Weights of a small mixture-of-experts language model, trained from scratch on English Wikipedia: 11 layers, a sigmoid router.
Below are experts of layer 4 (counted from 0) of a mixture-of-experts language model. Rows are named router (the router's row for the expert), down (a neuron's output weights, with its number) and show model dimensions 0-223. Each number is 128 + 24 x the weight over its row's rms, rounded and kept within 0 to 255.
Before each expert's rows: "raises" lists some tokens whose logits its average output raises strongly, later layers aside. This comes from a sample of Wikipedia text that the model never trained on.

# expert 54
raises: ".", ";", "-"
router [115 164 148 108 147 131 113 114 148 155 111 113 141 148 141 105 130 133 152 132 161 130 157 119 167 130 139 110 127 117  98 107  96 118 165 151 124 138 102  99 148 102  83 120  98 141  92 111  98 126 113 117  92 175 141 140 154 156 100 183 118 146 109 140 153 118 142 136 122 196 169 157 178 122 102 171 129 105 130 118 159 111 122  79 121 106 136  97 130 122 141 137 108  79 119  90 105 125 151 126 118  95 128  87 128  98 112 127 121  78 182  73 136  81 161 118 125 127 115 106 114 143 113 145 159 135 185 140 136 122 115 149 130 159 142 147 112 114 104 110 121 143  91 109 149 106 136 135 133 127 154 119 144 157 115  69 106 122 131 142  91 103 151  99 150 137 100 143 141  97 164 151 106 139 147 129 118 161 133 131 138 102 114 118 134 123 148  95  91 125 174 131  79 121 161 131 148  94 120 104 139 151 161 140 136 142 127 167 122 144 116 170 173 145 128 134 112  96 152 159 121  94  93 124]
down0 [119 139 108 130 123 109 121 116 155 121 111 115 114  86 125 128 131  97  81 127  63 126 138 119 135 142 149 169 169  92 127  86 163 129 147 104 104 112 119 116 116  96 139  92 143 127 130 152 105 139  96 115 125 148 142 135  74 107 107 104 162 126  81 133 111 154 146 129 111  82  92 141 133 115 128 115  90 102 153 183 113  91 121 128 174 160 112  99  90 130 111 145 170 115 126 128 169 125 179 120  72  95 111 123 136 111  80 126 161 109 145 121  74 104 157 159 112  92 133 111 104  89 136 162 122 130 117 129 149 122 124 151 106 137 100 119 148  90 108  91 148 141 125 183 141 117 153 129 109  84 142 138 129 102 110  91 138 129 145 149 117 148 127  99 127 115 157 142  88 109 121  64 162  99 133 121  92 135 150 123 132 126 112 110 130 146 124 162  85 105 152 126 112 105 133 102 155 108 164 146 118 143 117 159 154 114 140 163 101 107 135 143 149 133 135 137 165 132 161 131 139 123 137 100]
down1 [119 142 149 113 117  96 163 123 142 164 140 138 155 146  90 109  87 163 150 128 138 111 109 178 118 150  76  98 166 123  81 125 139  99 155 121 119 140 116 151 149 107 139 156 104 100 130 144 131 147 148 118 132 140 150 162 119 119 160 125 146  98 110  88  95 111 129 106 165 178 141 161 146 148 142 139 142 131 109 144 121 125 138 112 122 145 129 121 171 172  80 149  66 117 109  97 154 121 125 140 152 167 104 110  93 124 112 137 136  95 143 116 116  94 127 134  94 161 149 105 150 140 158 135 151 126 186 146 113 147 133 135 143 126 183 152  78 140 152 164 135 140 105 109 152 103 134 139 164 124 127 144 102 136 143 141 134 117 126 102 161 101 136 149 150 174 132 155 171 151 132 134 118 118 127 168 135 106 116  89 122  93 131 165 113 131 152  96 137 133  83  97 140 119 101 142 112 147 117 143 148 147 134 141  72  93 113 124 134 162 172 171 155 157 140 138 133 125  76 126 111  82 124 112]
down2 [ 93 104 183 132 112 129 133 110 155 121 120 126 110 111 117 134 140 151 134 147 101 128 150 122 100 100 183 129 147 130 140 100 110 138 128 117 120  91 134 145 147  85 126  73 150 105 125 152 117 145  90 115 116 114 111 130 144 114 123 140 122 112 111 167 152 189 124 162  82 121 129 131 172 165 142 119 141 111  98 124 137 108 135  94 135 140 128 135 138 132 106 149 159 119 163 117  91  71 119  61 175 147 133 134  94 145  99 132 147 100 129 118 138 103 105 140 139  80 173  84 130 167 155 142 129 144 105 169 100  92 125  96 110 122 145  93 107 134 133 103 119 126 136 159 148 104 112  95 124 119 106 127 151  88 115 155  71 134 155 134 145 118 146 138 158 185 140 165 135 145 134 104 121 136 170 113  92 112 124  93 149 129 113 121 131 133 134 117 120 158 185 155 101 140 109  79 103 113 116 107 116 134 156 159 155  77 103 102 118 107 127 144 144 131 157 115 152 146 177 100 133 131 141 133]
down3 [130 127 152 144 131 139  99 120 171 125 153 140 118 153 154 165 148 135 160 128 144 173 159  92 109  88 176 156 146 143 133 132 141 167 126 132 121 119 111 101 160 142 121  91  72 160 105 129 128 104  94 132 115  90 104  97 141 126 134 121 123 124 139 121 174 114 131 124  66 136  81 143  88 128 119 123 110 178  95 123 155 131 163 165  95 122 112  84 114 155 141 129 110 119 136 144 132 136 122 123 126 179 119 139  97 140 161 144 166 119 100 135 166 163  93 160 123 124 126 132 145 150 131 124 102 118 139 124 121 145 125 124 126 122 141 149 122 111 111 126 142 170 149 140 155 103 116  64  87 121 113 134 145 138 150 119 126 151 121 178 100 131 145 169 146 161 130 149 128 150 135  99 167 140 111 126 103 160 101 125 154 100 110 120 115 186  96  83 103 152 150 121 130 107 123 164  52 130  85 164 109 101 147 106 109 108 154 114 113 112 157 159 146 126 135 123 156 131 114 138 164 150 103 110]
down4 [106 129 133  88 185 123 173 142 113 144 129 156 169 124 166 151 132 147 127 115  89 163 110 128 173 130  94 110 131  84 145 135 181 131 112  65 149 122  90 130 137  93 106 135  81 149 118 101 131 110 176 102 131 143 103 158 118 162 134 173 139 108 111 136 125 115 138 175 151 125 123 164  88 101 145 124 101 135 142 113 106 112 154 119 134 108 127 135 115 127 129 194 104 122 142 172 121 107 134 149  90 121 124 123  56 148 156 134 107 131 136 109 126 177 128 126 106 125 155 183 128 141 185 142 107 117 110 109 120 123 119 175 163 128  95 122 138 150  78 133 108 116 127 132 124 144 146 131 118  90 161 135 147 122 151 135 164  74 132 124 153 135 132 138 134 113 138 170 137 106 131 156 147 115 137 168 153 118 124 171 129 139  83 135 143 101 131 126 102 122 129 129  72 125 121  99 120 106 159 129 127 116  92 145 126 107 158 105 133 139 153 149 140 111 118 137 120 112 174 159 115 131 113 136]
down5 [140  91  86 159 105 125 114 164 108 119  73 136 152 131 127 119  95 134 116 130 124 145 117 126 115 126 134 139 144 132 109 130 123 116 192 153 100 133 155 105 144  98 113 130 167  92 110 125 158 107 191 126 103 109 113 136  93 105 130 105 140 109 117 152 137 140 113 135  66 111 120 140 166 141 106 119 128 107 132  71 166 136 134  73 134  61 123 145 132 150 138  98 177 122 121 113 134 102 144 154 149 148  97 122 135  85  92 132  92 139 170 119  77 102  91 124 120 118  87  93 105 143 134 108 139 131 141 123 141 157 119 120 140 153 138 145 123 140 146 161 137 112 130 149 117 133 136 106 151 102 146 117 141 144 104 153  88 149 147 121 109 143 137 163 154 181 135  99 139 114 126 121 164 133 118 137 136 115 127 130 118 120 129 120 160 160 147  91 131  98 137  86 116 137 117 113  79 114 122 157 137 153  90 138 176 124 139  91 153 103  90  79 107 193 173 155 131 131 139 135 138 131  89 118]
down6 [142 134  93 114 119 107 104 151 112  99 178 132 121 101 112 118 144 106 112  75 144 100  99 157 125 122 117  80 134 160 113 122 126 157 129 160 122 126 127 121 127 121 102 141 133 183 129 130 104 104 129 132 142 181  92 157 110 125  94 136 124 107 136 131 143 118 138 155 149 159 129 114 166 134 152 110 135 108 148 196 164  72 129 102 139 124  90 154 152 109 123 122 159 160 121 123 143 141 142 115  98 119 166 137  93  68  97 113 116 126 129  97  94  86 187 154 158 122 134 136  82 116 114 132 142 135  87 119 149 150 121 115 114 155 121 127 148 101  72  91  97 109 139 151  91 148 128  93 163 102 122  99 134 161 138 124 151 151 150 163 137 136 116 133  63 160 105 149 139  90 124 124 143 155 157 101 148 149 121 138 141 134  90 142 117 147 137 107 123 106 131 147 143 125 131 152 130  92 163 147 152 134  81 125 141  99 112 121 105 124 140 170 118 161  94 114 142 124 100 108 156 159 154 104]
down7 [ 75 151  84  98 140 130 104 116 124 112  92 136 154 119 110 142 130 107  98 144 115 142 118  86 141 132 166  95 161 164 140 135 152 168 131 108 118  93  83 158 156 110 155  97 131 117 133 136  97  93 114 103 131 139 119 121 129 175  95 167 113 136 120 137 172 124 131 153 112  86 121  98 102 127 157 124  98 129 148 137 124 179 130 110  79 141  86 148 111 121 119 111 172 102 105 128 118 134 103 129 131 152 135 151 109 111 124 140 135 124 103 122 151 131 103 108 127 161 118 134 107 138 176 117 131 132 165 116  80 101 121 101 144 155 121 141 133 150  78 123 167 127 134 105 104 155 104 113 115 116 125 128 127  95  85 151 158 104 169 102 116 126 153 101 158 137 115  94  96 130 119 104 174 150 127 120 144 110 134 143  85 159 152 134 104 131 178 159 119 133 173  73 108 147 118 123 134 115 112 129 101  83 131  80 164  90 151 115 102 156 126 126 146  66 120  80 129 137 132 146 103 133 138 148]
down8 [111 119 131 119 121 151  99 135 147 111 112 135 123 136 153 167 119 121 101 126 113 135 115  90 112  93 173 144 161 140 133  94 163 117 108  98 123 106 147 153 124 112 109 122 162 191  84 165  96 137  98 124 157 163 115 113 151 135 119 156  88 140 143  97 102 156 134 128 105  99 134 142 114 157 144 133 104  75 139 156 140 113 140 112 102 158 125 157 127 137 186 117 168 145 126 158 112 136  75 115 150 141 162 147 102 137 114  77 153 132 115 140 185 155 131 157 155 151 141 148 125 140 116 109 165 132 119 100 143 127 158 147  86 149 138 165 160 110 149 102 133 153 144 147 149 103 150 133  94 141 105 135 129 119  77 142 144 147 166 116 146  86 156 103 142 118 136 117 125  75 119 136 178  98 129 119 119  96 178 133 113 122 169 116 141 134 118 120 112 129 151  71 101 166 155 109 155 125 115 123  96 154 121  92 140 128 143 100 175 138 147 164 166  98 135 115 145 123  98 122 114 150 111 120]
down9 [129  82 147 177 121 140 112 101 112 178  95 152 108 172 137  94 121  99 142 179 149 117 141 128 147 119 133 102 139  98 167 106 159  86 174 133 112 111 161  83 123 121 124 134 122 117 118  90 160  94 155 150 114  82 157 120 139 122 156 102  93 147 153 125 112 127 125 159 128 135 136 146 138 122 112  64 114 138 139  87 174 135 133 157 127  81  79 133  98 150 153 131 148 151 153 164 130 142 137 105 137 121 145 116  84 127 153 145 117 105 135 121  88 134 153 138 100 120  94 121 101 157 166 139 116 107 116 154 107 112 107 140 133 141 111 136 138 153 134 198 110 178 137 115 133 135  85 155 114 148  95  93 148 160 124 105 161 121 100 116 108 173 120 106 105 121 138 123 107 104  85 176 107 159 133 165 137 141 140  94 115 134 133  99 137 114 119 134 137 130 133 146 106 127 141 166  98 149 132 165 134 152 109 126 121 135 123 117 138  87 129 156 133 148 160 114 121 150 134 104 187 150 129 146]
down10 [123 157  99 132 150 130 138  82 144 104 110 140 107 119 129 150 136 120 124 111 136  73 149 122  81  73 142 110  86 117 133 152 116 131 123 121 148 136 130 105 146 142 166 101 165 115 148 115 113 116 170 161 140  87 137 130 129 125 160 156 128  99 107 138  78 141 146 137 122 117 117 151 100 120 106 176 122  97 146  74 185 117 153 143 100  94 147  94 159 143 108 139 134 174 106 113 161 129 112 119  99 135  89 174  85 162 101 124 140 145 153 109 153 180 124 117 107 140  99 130 125 112 149 167 143 141 117 125  95 108 126 143 128 154  86 152 147 126 140  71 118 149 156 106 140 116 156 132 136 133  96 117 116 119 166 151 152 112 159 118 107 102 139 130 173 140 107  86  95 153 152 131 121  71 107 100 136 127 121 114 103 102 159 153 125 122 108 101  94 160 185 129  73 114 122 139 143 121 145 127 153 147 107 126 113 165 156  98 130 119 158 128 110 136 122 114 153  87 119 140 120 126 117  97]
down11 [121 115 106 162 173 115 129 141 121 137  99 140 148 137 154 127  88 103 168 130 148 146  88 106 135  94 111 142 136 119 166  85 174 110  67 130  83  69 127  73  82 174 148 139  66 179 159 139 152 115 137 167  93 107 118 125  98  90 166  67 141 125 116 149 162 137 120 142 116 133 111  98 115 159 137 124 111 138  98 113 116 168 141 133 141 137 155 144 115 126 115 108  95 129 154 125 128 115 130 145 125 107 146 132  98 171 163 160 138 132 153 116  98 137 158 167 150 110  90 127 148 107 150 113 120 122 136 122  92 122 147 123 154 145 148 113 140 138 106 158 153 170 132 131 106 175 145 124 118 165 134 119 116  88 114 141 152 152 131 155 105 131  76 125 128 144 134 112 169 114 133  97 154 153 149  97 124 159  94 142 134 111 139 107  64 157 133 107 148 136 131 129 138 114 173 138  94 133 124 114 153 130 107 136 152 109 144  95 137 120 124 105 114 139 109 145 133 132  85 133 139 133 117 141]
down12 [147 136 150 101 104 142 140 137 170 115 111 123  90 113 148 136 106 117 126 149 141 167 108 125 143 116 136 123 124  99 126 136 130 140 124 129 126  77 132 129 144 141  89 178 151 137 148 113 115  91 133 107 117 147 112 108 120 136 161  96 161 121  71 158  85 181 124 157 122 121 115 144 179  93 141 148  97 108 157 109 136 141 113 165 134 135 138 118 137 136  92 119 141 121 159 104 174 123 113 133 102 140 105 151 120 120  89 114 171 171 146  87  84 131 144 119 100  97 132  87 147 132  91 161 120 119 111 127 118 128 150 138 155 162 117 134 139 114 124 176 143  96 155 173  94 134  96  99 151 139 126 137  96 138 143 151 106 100 125 137 123 176 106  88 116 131  96 111 126 139 100 129 130 106 175  85 167 129  97 104 134  92  93  83 108 104 140 155 159 149 136 113 143 101 113 100  64 156 112 152 111 125 129 145 118 108 104 142  95 143 138 146 118 115 125  93 123 121 133 106  65  90  99 152]
down13 [139  93 117 120 136 134 122 161 182 119 117 169 124 166 167 160 167 142  92 101 147 131 129  71 131  80 148 138  99 158 124 106 130  92 107 129 167  80  95 117 126 195  89 106 127 145 133 103 125 124 157 139 129 135 116 135 116 168 105 151 117 106 112 127 141 142 131 109 118 162 130  62  79 178 169 110 147 117  90 101 129 156 125 134  78 133 116 131 144 137 117 112 177 128  76 128 131 132 160 111 114 124 130 131 108 147 100 117 115 152  97 128 114 154 112 132  88  70 150 151 118 143 101 126 128 114 101 152 125 147 158 166 179  96 137 137 124  96 147 144 120 112  97 111 168 111 147 148  95 149 147 181 158 142  93 112 157 137 106 151 121 151 118 168 167 147 160  99  80 109 132 118 137 133 113 150 152 101 157 112 144 106 145 126 115 110  94 121 136 129  93 108 116 133 140 113  83 153 138 117  99 115 115 134 130 124 118 118 124 102 120 109 112 104 123 132 130 141 123 125 110 157 135 122]
down14 [108 121 126 154 107 134 151 164 100 140 138  97 151 151 140 119 120  84 131 151 161 119 158  99 123 138 123 143 125 139 176 128 131 108 181 131 116 140 107  89 106 121 117 115 164  96 120  56 110 112 152  95 144  94 163 118 159 124 151  63 134 119 139 186  90 142 115 139 116 122 131 124  94 145 136 109 112 123  92 124 129 128 118 149 112 113 109 100  82 143 120 134 177 132 132 147 129 137 146 123 142 104 154  95 188 108 123 141 173 123 148 121 119 105 179 135 175 131  98  94 161 128 153 149 150 114 154 110 128 111 131 151 144 120  99  92 111  79 148 159 179 151 156  88 126 118 114 125  87 129 119 138 171 110 141 108 130 126 142 124 102 142 127 114 144 115 141 122 108 118 122 159 145 157 138 148 143 183 148 178 159 159 118 100 162 148 111 136  88 112 140 149 125 128 113 141 186 133 154 172  98 141 151 136 115 138 115 127 122 109 132 121 105  73 127 156 155 107 139 115 129 157 134 109]
down15 [139 134 118 153 141 115 142  80 156 164 140 130 179 135 146 159 124 134 145 155  98 120 102 164 119 121  99 124  72 122 134 129 161 156 131 152 128 119 110 168 131 154 119 136 149  90 146  94 126 182  99 129 160 101 150 116 118 142 126 101 155 130 170 137 160 144 162 136 128 152 137 131 108 113 106 112 115 156 149 135 149 117 102 124 102  99 111 147 103 125 138 140 100 117 162 147 138 112  86 101 136 117 107 144 140 111 128 184 131 127  81 117 164 109 132 124 138 137 115 123 138 154 174 145 141 128 145 106 135 112  92 172 124 121 145 127 103 112 140 138 125 114 137 112 144 141 117 149 125 125 137 177 143 113 120 144 178 103 141 122 149 142 140 156 126 120  66 101 120 185 113 105  96 131 166 139 146  96 161 105 201  86 125 142 120 109 142 154 173 131 107 115 103 113 126 133 151  99 135 132  82 145  93 124 123 158  74 152  86  92 177  83 145  89  96 162 103 131 122 106 113 105 132 130]
down16 [127 108 173 128  96 132 172 141 175 115 122 106  81 139 125 143 118 127 119 125 113  93 147 139 128 143 147 105 103 128  75 127 132  53 108  92 136 144 134 132 120 104  84 168 133 141 137 121 135 123 129 104 139 108 120 175 167 128 160 114 129 133  97 145  97  81 171 134 116 139 119 134 101 124 101 140 120 124 119  77 148 107 123 167 123 144 128 154 140 132 114 112 109 177 154 140 146 133 144 130 142 108  67 130 113 145 153 113 190 168 127 171 127 140 130 153 126 123 105 140 170 103 143 105 149 122 108 149 153 143 113 159 145  89 156 131 129 109 163  97 121 100 145  72 121 116  94 115 112  97 177 130 165 166 154 116 135  95 186 124 114 110 150 137 129 128 121 120 135 121  65 140 171 168 153 111 142 105 110  97 140 114 116 134 102 112 132 134 106  96 118 146 148 142 101 153  89 156 148 131 156 106 159 137 145 109 115 117 141 123 133 138 108 101 146 149 100 153 138  86 153 128 148 128]
down17 [104 110 145 146  88 146 135 125 151 104 153 114 133 128 146 126 110 138 145  88 121 133 139 109 129  94  97 153 120 127 137 123 107 143  73 144 129 124 150 140 138 143 159 138 152 138 177  82  97 110 125 138 141 110 109  79 127 130 137 149 108 101 163 101 150 160 137 109  90 149 122  95 108 152 148 147  91 141  96 140 154  60  94 144 114 122 110 154 121  96 156 139 129 101 163 116 129  73 131 133 101 143 138 115 121 117 147 110 137 131 149 162 141  87 124 125 161 150 110 127 122 129 121 123 157 128 130 130 113 148 151 100 131 157 103 131 101  98 112 146 177 149 128 149 121 134  80  92 138 161  94  83  78 144 150 155 104 141 120 105 127 117 133 129 145 120 102  86 159 118 129  70 135 156 160  68 129 162 144 134 161 132 194  95 149 167 156 156 171 115 117 113 117 123 136 102 159 126 130 146 114 133 126 113 109 103 121  69 176 102 136 171 103 145 137 149 151 122 107 117  95 121 128 115]
down18 [ 98 137 117 132 124  95 119  96  99 118  94 133 132 130 112 100 124 108 133 131 123 144 128 128 159 141 119 134 127 107 154 114  97 150  98 154 112 130  97 137 101 117 127 204 116 156  98 150 112 141 137 129 152 100 106 164  93 131 125  76 150 158 119  99  97 173 106 117 118 122 155 131 147 164 140 140 117 118 110 114 128 127 123 116 143 112 126 159 175 145 135 107 143 104 139 139 138 114 192 135 158 139 135 135 156 127 125 120  88 125 147 165 122  93 134 125 170 109 107 185 139 118 125 142 104 102 152 131 109 146 162 166 123 149  77  81 109 176 131 153 165 115 128 167  86 136 126 109 132  93 176 117 146 116 108 113 123 140 119 172 106 147 141 133  97 141 130 122 127 183 124 111 105 100 114 145 103  98  74 117 147 149 113 143 101 128 136 109 138  87 131 118 136 135 174 149 116 136 112 127 105 166  72 159 102 149  97 125 138 162 102  77 122 162 155 155 119  98 128 148  99 133  97  80]
down19 [120 133 133 147 145 159 141 155 114  99 154 148  93  92  88 146 117 162 133 107 119  91 108 124 117 129 110 121  90 164 126 159 148 144 107 129 133 168 141 157 115 147 147 151 137 136 113 110 101 140 139 139 135 125 148 105 166  99 110 153 125 128 101 121 155 158 126 115 111 126  91 115 130  70 101  64 142 117  96 174 141 155 117 138 129 160 126  69 143 140 117 111  90 148 104 127 129 102 116 135 130 125 106 112 122 116 163 126 139 155 109 122 164 112 139 108 164 111 112 108 137 133  72  92 127 156 103 119 160 141 132 166 123 165 120 119 109 154 139 116 130 113 115 124 126 123 136 144 180 115 163  77 140  98 166 146 139 101 112 114 149 185 133 102  88 116 133 150 146 136 159 121  88 109 122 148 139 142 115 138 176 117  96 128 161 116 117 113 175 129 134 115 151 128 116 134 113 130 177 137 153 135  97 114 162 176  82 137  87 160 112 130 127 186 121 144 141 162 165  91 165  81 124 144]
down20 [130 128 138 152 129 156 156 127 142 123 154 137 136 147 112 170 129 154 110 120 100 107 168 122 125 115 139 112 114 116 162 138 130 104 135 155 158 136 132 124 122 128 171 151 156 102 112 132 122 129 152 142 179 122 104 156 141 133 166 135 103 153 101 124 141  85 147 145 154 101 158 151 123 117  86 105  96 144 139 104 155 158 154 121 105 147 140  97 100 139 158 136 101 108 120 120  97 129 152 101 128 169 137 113 108  81 171 174 148 124  86 111 127 131  96 113 136 127 126 172 120 100 139  73 165 171 117 188 157 164 107 155 131 117 117 124 147 174 153 113 141  86 128 162 130 103 100 124 138 151 138 138 116 157 142  98 122 110 157 122 122 119 163 178 127 152 138 140 136 178 145 151 152 115 127 114 118 122 100 117 175 111 181  92 151 145 142  82  92 109 118 122 108 162 107 101 172 108 151  96  98 146 157 147  79 103 153  87 105 134 109 150 142  93 143 113 143 124 165 107 105 143 115 132]
down21 [ 86 102  94 134 120 118 130  88 118  99 114 105 118 110 183 128  99 125 151 110  94 171 131 149 137  91 115 141 116 129 161 144 101 112 118 121 129  93 162 151 113 141 114 151 113 144 134 144 127  97 172 129 122 121 148 140 134 167 130  98 109 177 102 149  92 119 104 130 151 122 147 118 130 117 176 141 132 159 124 175 130 150 127 116 122 155 178 142  99 135  93 136 150 120 118 115 122 146 151 125 109 110  90 126 123 124  85 112 163 106 145 134  66 107 136 130 106 110  89 188 142 109 117 114 104 100 101 102 119 121 120 129 147 102 126 138  81  87 102 130 140  99 171 124 152 157 108 133 143 139 153 132 103 129 114 128 104  91 139 108 100 125 169 137 113 103  77 125 123 111 153 114 138 127 102 144 125 110  99 123 100 162 145 126 142 148 150 101 120 110  95 129 134 142 150  95  97 183 103 118 103 134 120 113 161 116 155  71 144 167 139 122 186 129  88 158 117 113 130  56 129 126 130  89]
down22 [120 115 114 130 110 170 165  78 187 117 107 140 141 138 106 146 127 112 151 167 107 124  91 164 113 121 130 159 135 107 116 113  57  98 133 142 121 140 130 103  88 164 150 106 111 104 138  77  93  68 138 129 113 131 143 151 139 152 150 135 127 142  85 124 106 177 133 140 135 140 105 110 139 104 104 103 125 174 137  97 138  96 116 139 106 145 151  81 106 164 170 149 109 151 137 142 127 152 145 139 107 128 135 120  78 124 104 153 178 141 154  99 144 104 118 125 127 117 182 147 109 114  70 116 105  98 115 112 135 140 147 113 136 130 102 142  90 140 105 109 129 138 150  72 139 128 163 145 166 136 103 114 125 130  98 113 128 157 147  79 119 119  84 131 121 112 121 152 107 132 151  94  85 144 102 149 108 156 105 153 147 137 129 173 132 130 147 127 124 119 122 130 146 163 100 106 101 131 167 141 158 101 126 100 160 147  92  97 140 123 122 103  94 145 115 141 143 116 134  98 113  98 116 115]
down23 [104 124 121  83 124 112 147 150 143 121 153  89 133 115 166 159 128 173 130 138 137 115 143 130 174 131 132 127 126 162 128 143 117 142 125  94 133 115  94 119 148 125 118 157 126 130  98  70 134  99 146  86 105 117 127 185 108 122 140 140 122 110 116 154 161 138 142 141 135 140 128 146 110 114 141 120 128 102 131 155 120 115 106 147 120  90  99  95 136 164 118 111 141 138 101 145 116 124 128 102 169  95 131  66 110 126 129 135 133 158 148 120 133 105 150 107 136 146 119 145 131 128 144 110 102 178 121  84 114 152 133 123  81 139 153 125 175 152  85 128 123 104 112 104 131 148 113 138 164 168 120  91  96 143 140  98 127 137 177 139 185  91 193 113  91 100  87 151  81 143 121 111 123 119  99 129 106 153 132 154  73 128 114 128 148 126 102 101 122 165  84 117 100 133 155 135 188 156 163 127 151 142 170 136 181  97 141 117 105 141  85 122 118 134 146 130 159 129  84 127 120 113 111 131]
down24 [128 123 104  62 149 106  78 139 165 127 124  84 130 127 103  89 103 142 111 136  81 146 152 123 149  93 104  90 186 153 134 162 136 141 130 120 138 117 135 139 155 114 129 108 123 122 117 150 164 151 168 109 143 137 130 145  96 125 148 142  86 113 138 158 115 150  78 115 139 119 121 141 114 111 125  83 109 125 140 122 140 100 134 102 124 162 166 135  96 167 149 136 144 156 123 115  99 126 121 142 113 150 145 115 145  90 148 118 172 144 169 106 116 155 133 134 193 109 145 118 145 139  89 111 170 140 127  99 122 125 116 134 140 163 150 116 118 143 171 121 108 101 178 129 112 127 155 120 127 136 184 128 145 131 114  97 121 117 130  66 136 138 115 118 123 134 115 173 110  97 154 170 142 164 129 161 110 103 135  78 175  92 140 119 114 171 101 101 119 109 121 139 121 165 107 131 159 119  88 146 110  92  94 126 153 114 116 155 128 132 114 127 138 109 107 129 137 110 151 135 194  98 114 134]
down25 [157 106 169 137 153  78 155 103 113 165 137  89 132 141 115 145 212  90 143 145 138 149 163 116  57 150 128 145 126 134 121 139 167 132 172 136 128 174 122 118 139  92 148 135 136 155 107 114  88 102 158 147 138 129 110 102 167 154 141 108 121 140 154 138 146 121 103 176 108 175 103 148 144 172 157 137 129 187 145 139 124 159 165 139 124 151 121 143  85 153 135 118 121 147 120 182 163 193 122 105 118 134 148 133 161  94 123 117 147 112 144 119 133 134  95 151  83 144 119 161 115 100 112 131 154 142 136 114 124 107 106 155 135 129  98 117 120 117 130 123 152 168  99 168 137 108 115 130 148  96 106 144 149 145 117 107 111 129 115 110 120 116 100 130 167 112 129 142 141 130 171 157 137 172 108 156 109 141 119 159 116 111 137 141 152 128 133  96  99 167 151 109 139 140 159  86 131 155 117 165  87 127 116 139 155 138 127 131  98 139 139 139 117 122 110 112 136 139 112 116 149  75 126 122]
down26 [124 132 116 106 108  90 112 138 130 106 122 138 162 116 131 144 109 152 101 120 146 130 116 163 131 163 109  86  63 156  83 146 108 141 154 122 105 112 140 132 111 105 102 150 166 133 125 174 124 127 165 107 131 101 168 135 171 141 126 107 135 141 102  99 105 124 113 130 129 101 125 125 151 145 130 116 130  63 128 157 128 129 140 148 107 149  83 120 133 164 111 161 194 153 139 121  81 129 154 122 150  99 121 173 149 121 124  92 140  78 148 154  69 129 133 123 154 129 143 140 143 128 134 105 163 129 119 125 115 132 120 189 151 136 101 121 152 113 189 123 131 127 170 145 143 166 144 165 124  99 136 136 127 122 115 125 121 110 143 113 131 118 118 108 112 142 159 115 162 152 154 103  65 155 162 133  99 128  99  77 136 147  98 117 132 157 115 123 149 146 146 149  77 137 116 101 107  76 130 107 153 114 108 138 148 129  97 142 109 111 103 153  92 128 125 167  97 130  94 137 153 160 133  95]
down27 [102 128  85 155 122 155 146 132 111 155 148 132 145 130 156 111 149 133 114 139 159 134 139  87 145 149 134 139 122 135 115 181 154 142 113 150 151 124 116 154 162 126  89 176 129 130 117 150 112 119 125 160 138 130  98 124 145 167 132 118 174 124 140 119 111 147 134 110 101 116 149 135 147 154 143 135 167 142 104 168  94 170 145 160  64 105 140 135 120 188 141 107 125 141 106 131 108 127 140 122 156 117 169 116  98 168  96 166 146 131  95 124 141 179 137 151 110  83 121 126 145 166 138  91 128 140 148 131 148 117 135 119 129  97 129 150 132 130 151 127 102 157 119 158 196 154  86 145 123 116 107 103 148 144 119 120  98  75 176 124 130 139 168 129 110 119 109 140 157  88 135  80 128 149 149 139 116 147 154 100 157 124 134 102 122  79 109 133 158 126 138  76 122 106 129 144 147 100 112 104 135 144 153 135 116 111 121 145 147 120 140 159 135 161 108 128 181 184 130 114  87  86 123 175]
down28 [139 121 145 158 128 128 133 176 130 193 132  96 118 133 155 148  70 107 147  95  98 125 145 121 179 108 100 107 123 145 132 122 135 140 170 119 131 159 100 155 129 101 149 105 144 156 125 129 128 160 154 108 102 108 126 124 104 132 124  95 164 127 110 105 134  89 111 111  86 114 133 113 116 110 111 101 140 107 148 109 150  93 112 121 105 129 147 130 142 153  86 130 180 176 148 137 147  71 142 147  96 120 144 117 146 130 152 151 150 143 118 160 137  98 173 102 136  84 135 146 152 118 125  84 106  79 163 127 145  98  87 117 180  95 151 158 137 109 161 116  72  95 171 129 114 160 145 130 105 159 158 109 150 137 121 123 142 147 132  85 117 140 136 115 143 111 144 142 136 145 103 141 119 123 102  99 164 131 119 101 108 115 124 154 156 154 126 119 134 120 107 145 144 137 140 156  94  92 170 144 137 121  95 134 133 115  76 131 114  67 124 116 163 109 146 158 121 127 164 109 129 152 148 100]
down29 [135 136 110 101 135 155 146 112 135 182 125 108  66 163 140 162 139 197 102 151 144 141 130 123 121 112 152  83 123 108 117 176 110 120 106 108 129  99 155 133 136 158 131 101 115 105 115 109 116 120 166 133 143  89 120 127 130 125 117 133 107 148 139 170  82 110 134 127 149  88 131  98 112 142  95  75 110 131 115  97  91 124 157 106 150  97  85 128 127 152 158  69 155 137 129 124 128 145 133 168 188 116 163 147  85 181 116 112 127  76 130 138 125 151  77 148 122 115 110  96 142 124 154  75 147 103 106  79 116 130 118 129  95 105 161 109 154 118  90 129 153 142 136 104 144 158 127 137 106 131 127 135 104 111 123 117 138 134 181 113 115 119 121 144  90  99 123 118 142 141 109 138 110 134  91  97 133 133 135 113 140 159  98  58 140 103 135 123 116 116 109 119  87 148 135 165 115 113 148 145 144 133 153 115 122 126 142 167 104 128 107 128 112 145 134 133 114 137 129  73 120 136 128 161]
down30 [145  99 135 141 121 126 143 116  85 108 139 138 104 137 144 149 151  76 146 128 146 110 129 112 132 146 164 141  91 171 121 152 132  93 102  99 131 127 113  90 138 143 107  97 103 127 126 112 122 116 162 144  74 155 102 115 140 168 102 133 140 105  75 169 127 124 131 155  79 135 146 143 121 145 146 126 194  95 146  95 125  92 145 118  78 115 112 127 142  98 112 139 121 170 115 128 119 115 125 107  99 164  94 182 135  96  93 133 115  71 156 132  82 166 142 121 118 134 141 168 114 136  76 146 149 128 123 119 119 109 128 119 131 118 122 122 149 156 168 102 106 145 140 166 156 113 125 145 126 113 180 124 117 135  85 142 140 125 185 124 124 107 115 110 148 121 133 108 133  97 102 159 116 144 131 121 118 177 102 155 129 154  96 143 139 121  91 116  74 102 165 134 150 132 110 143  93 141 108 113 174 131 129 103 104 149 130 144 102  97 116 117 156 103 174  99 119 114 162 137 131  95 103 121]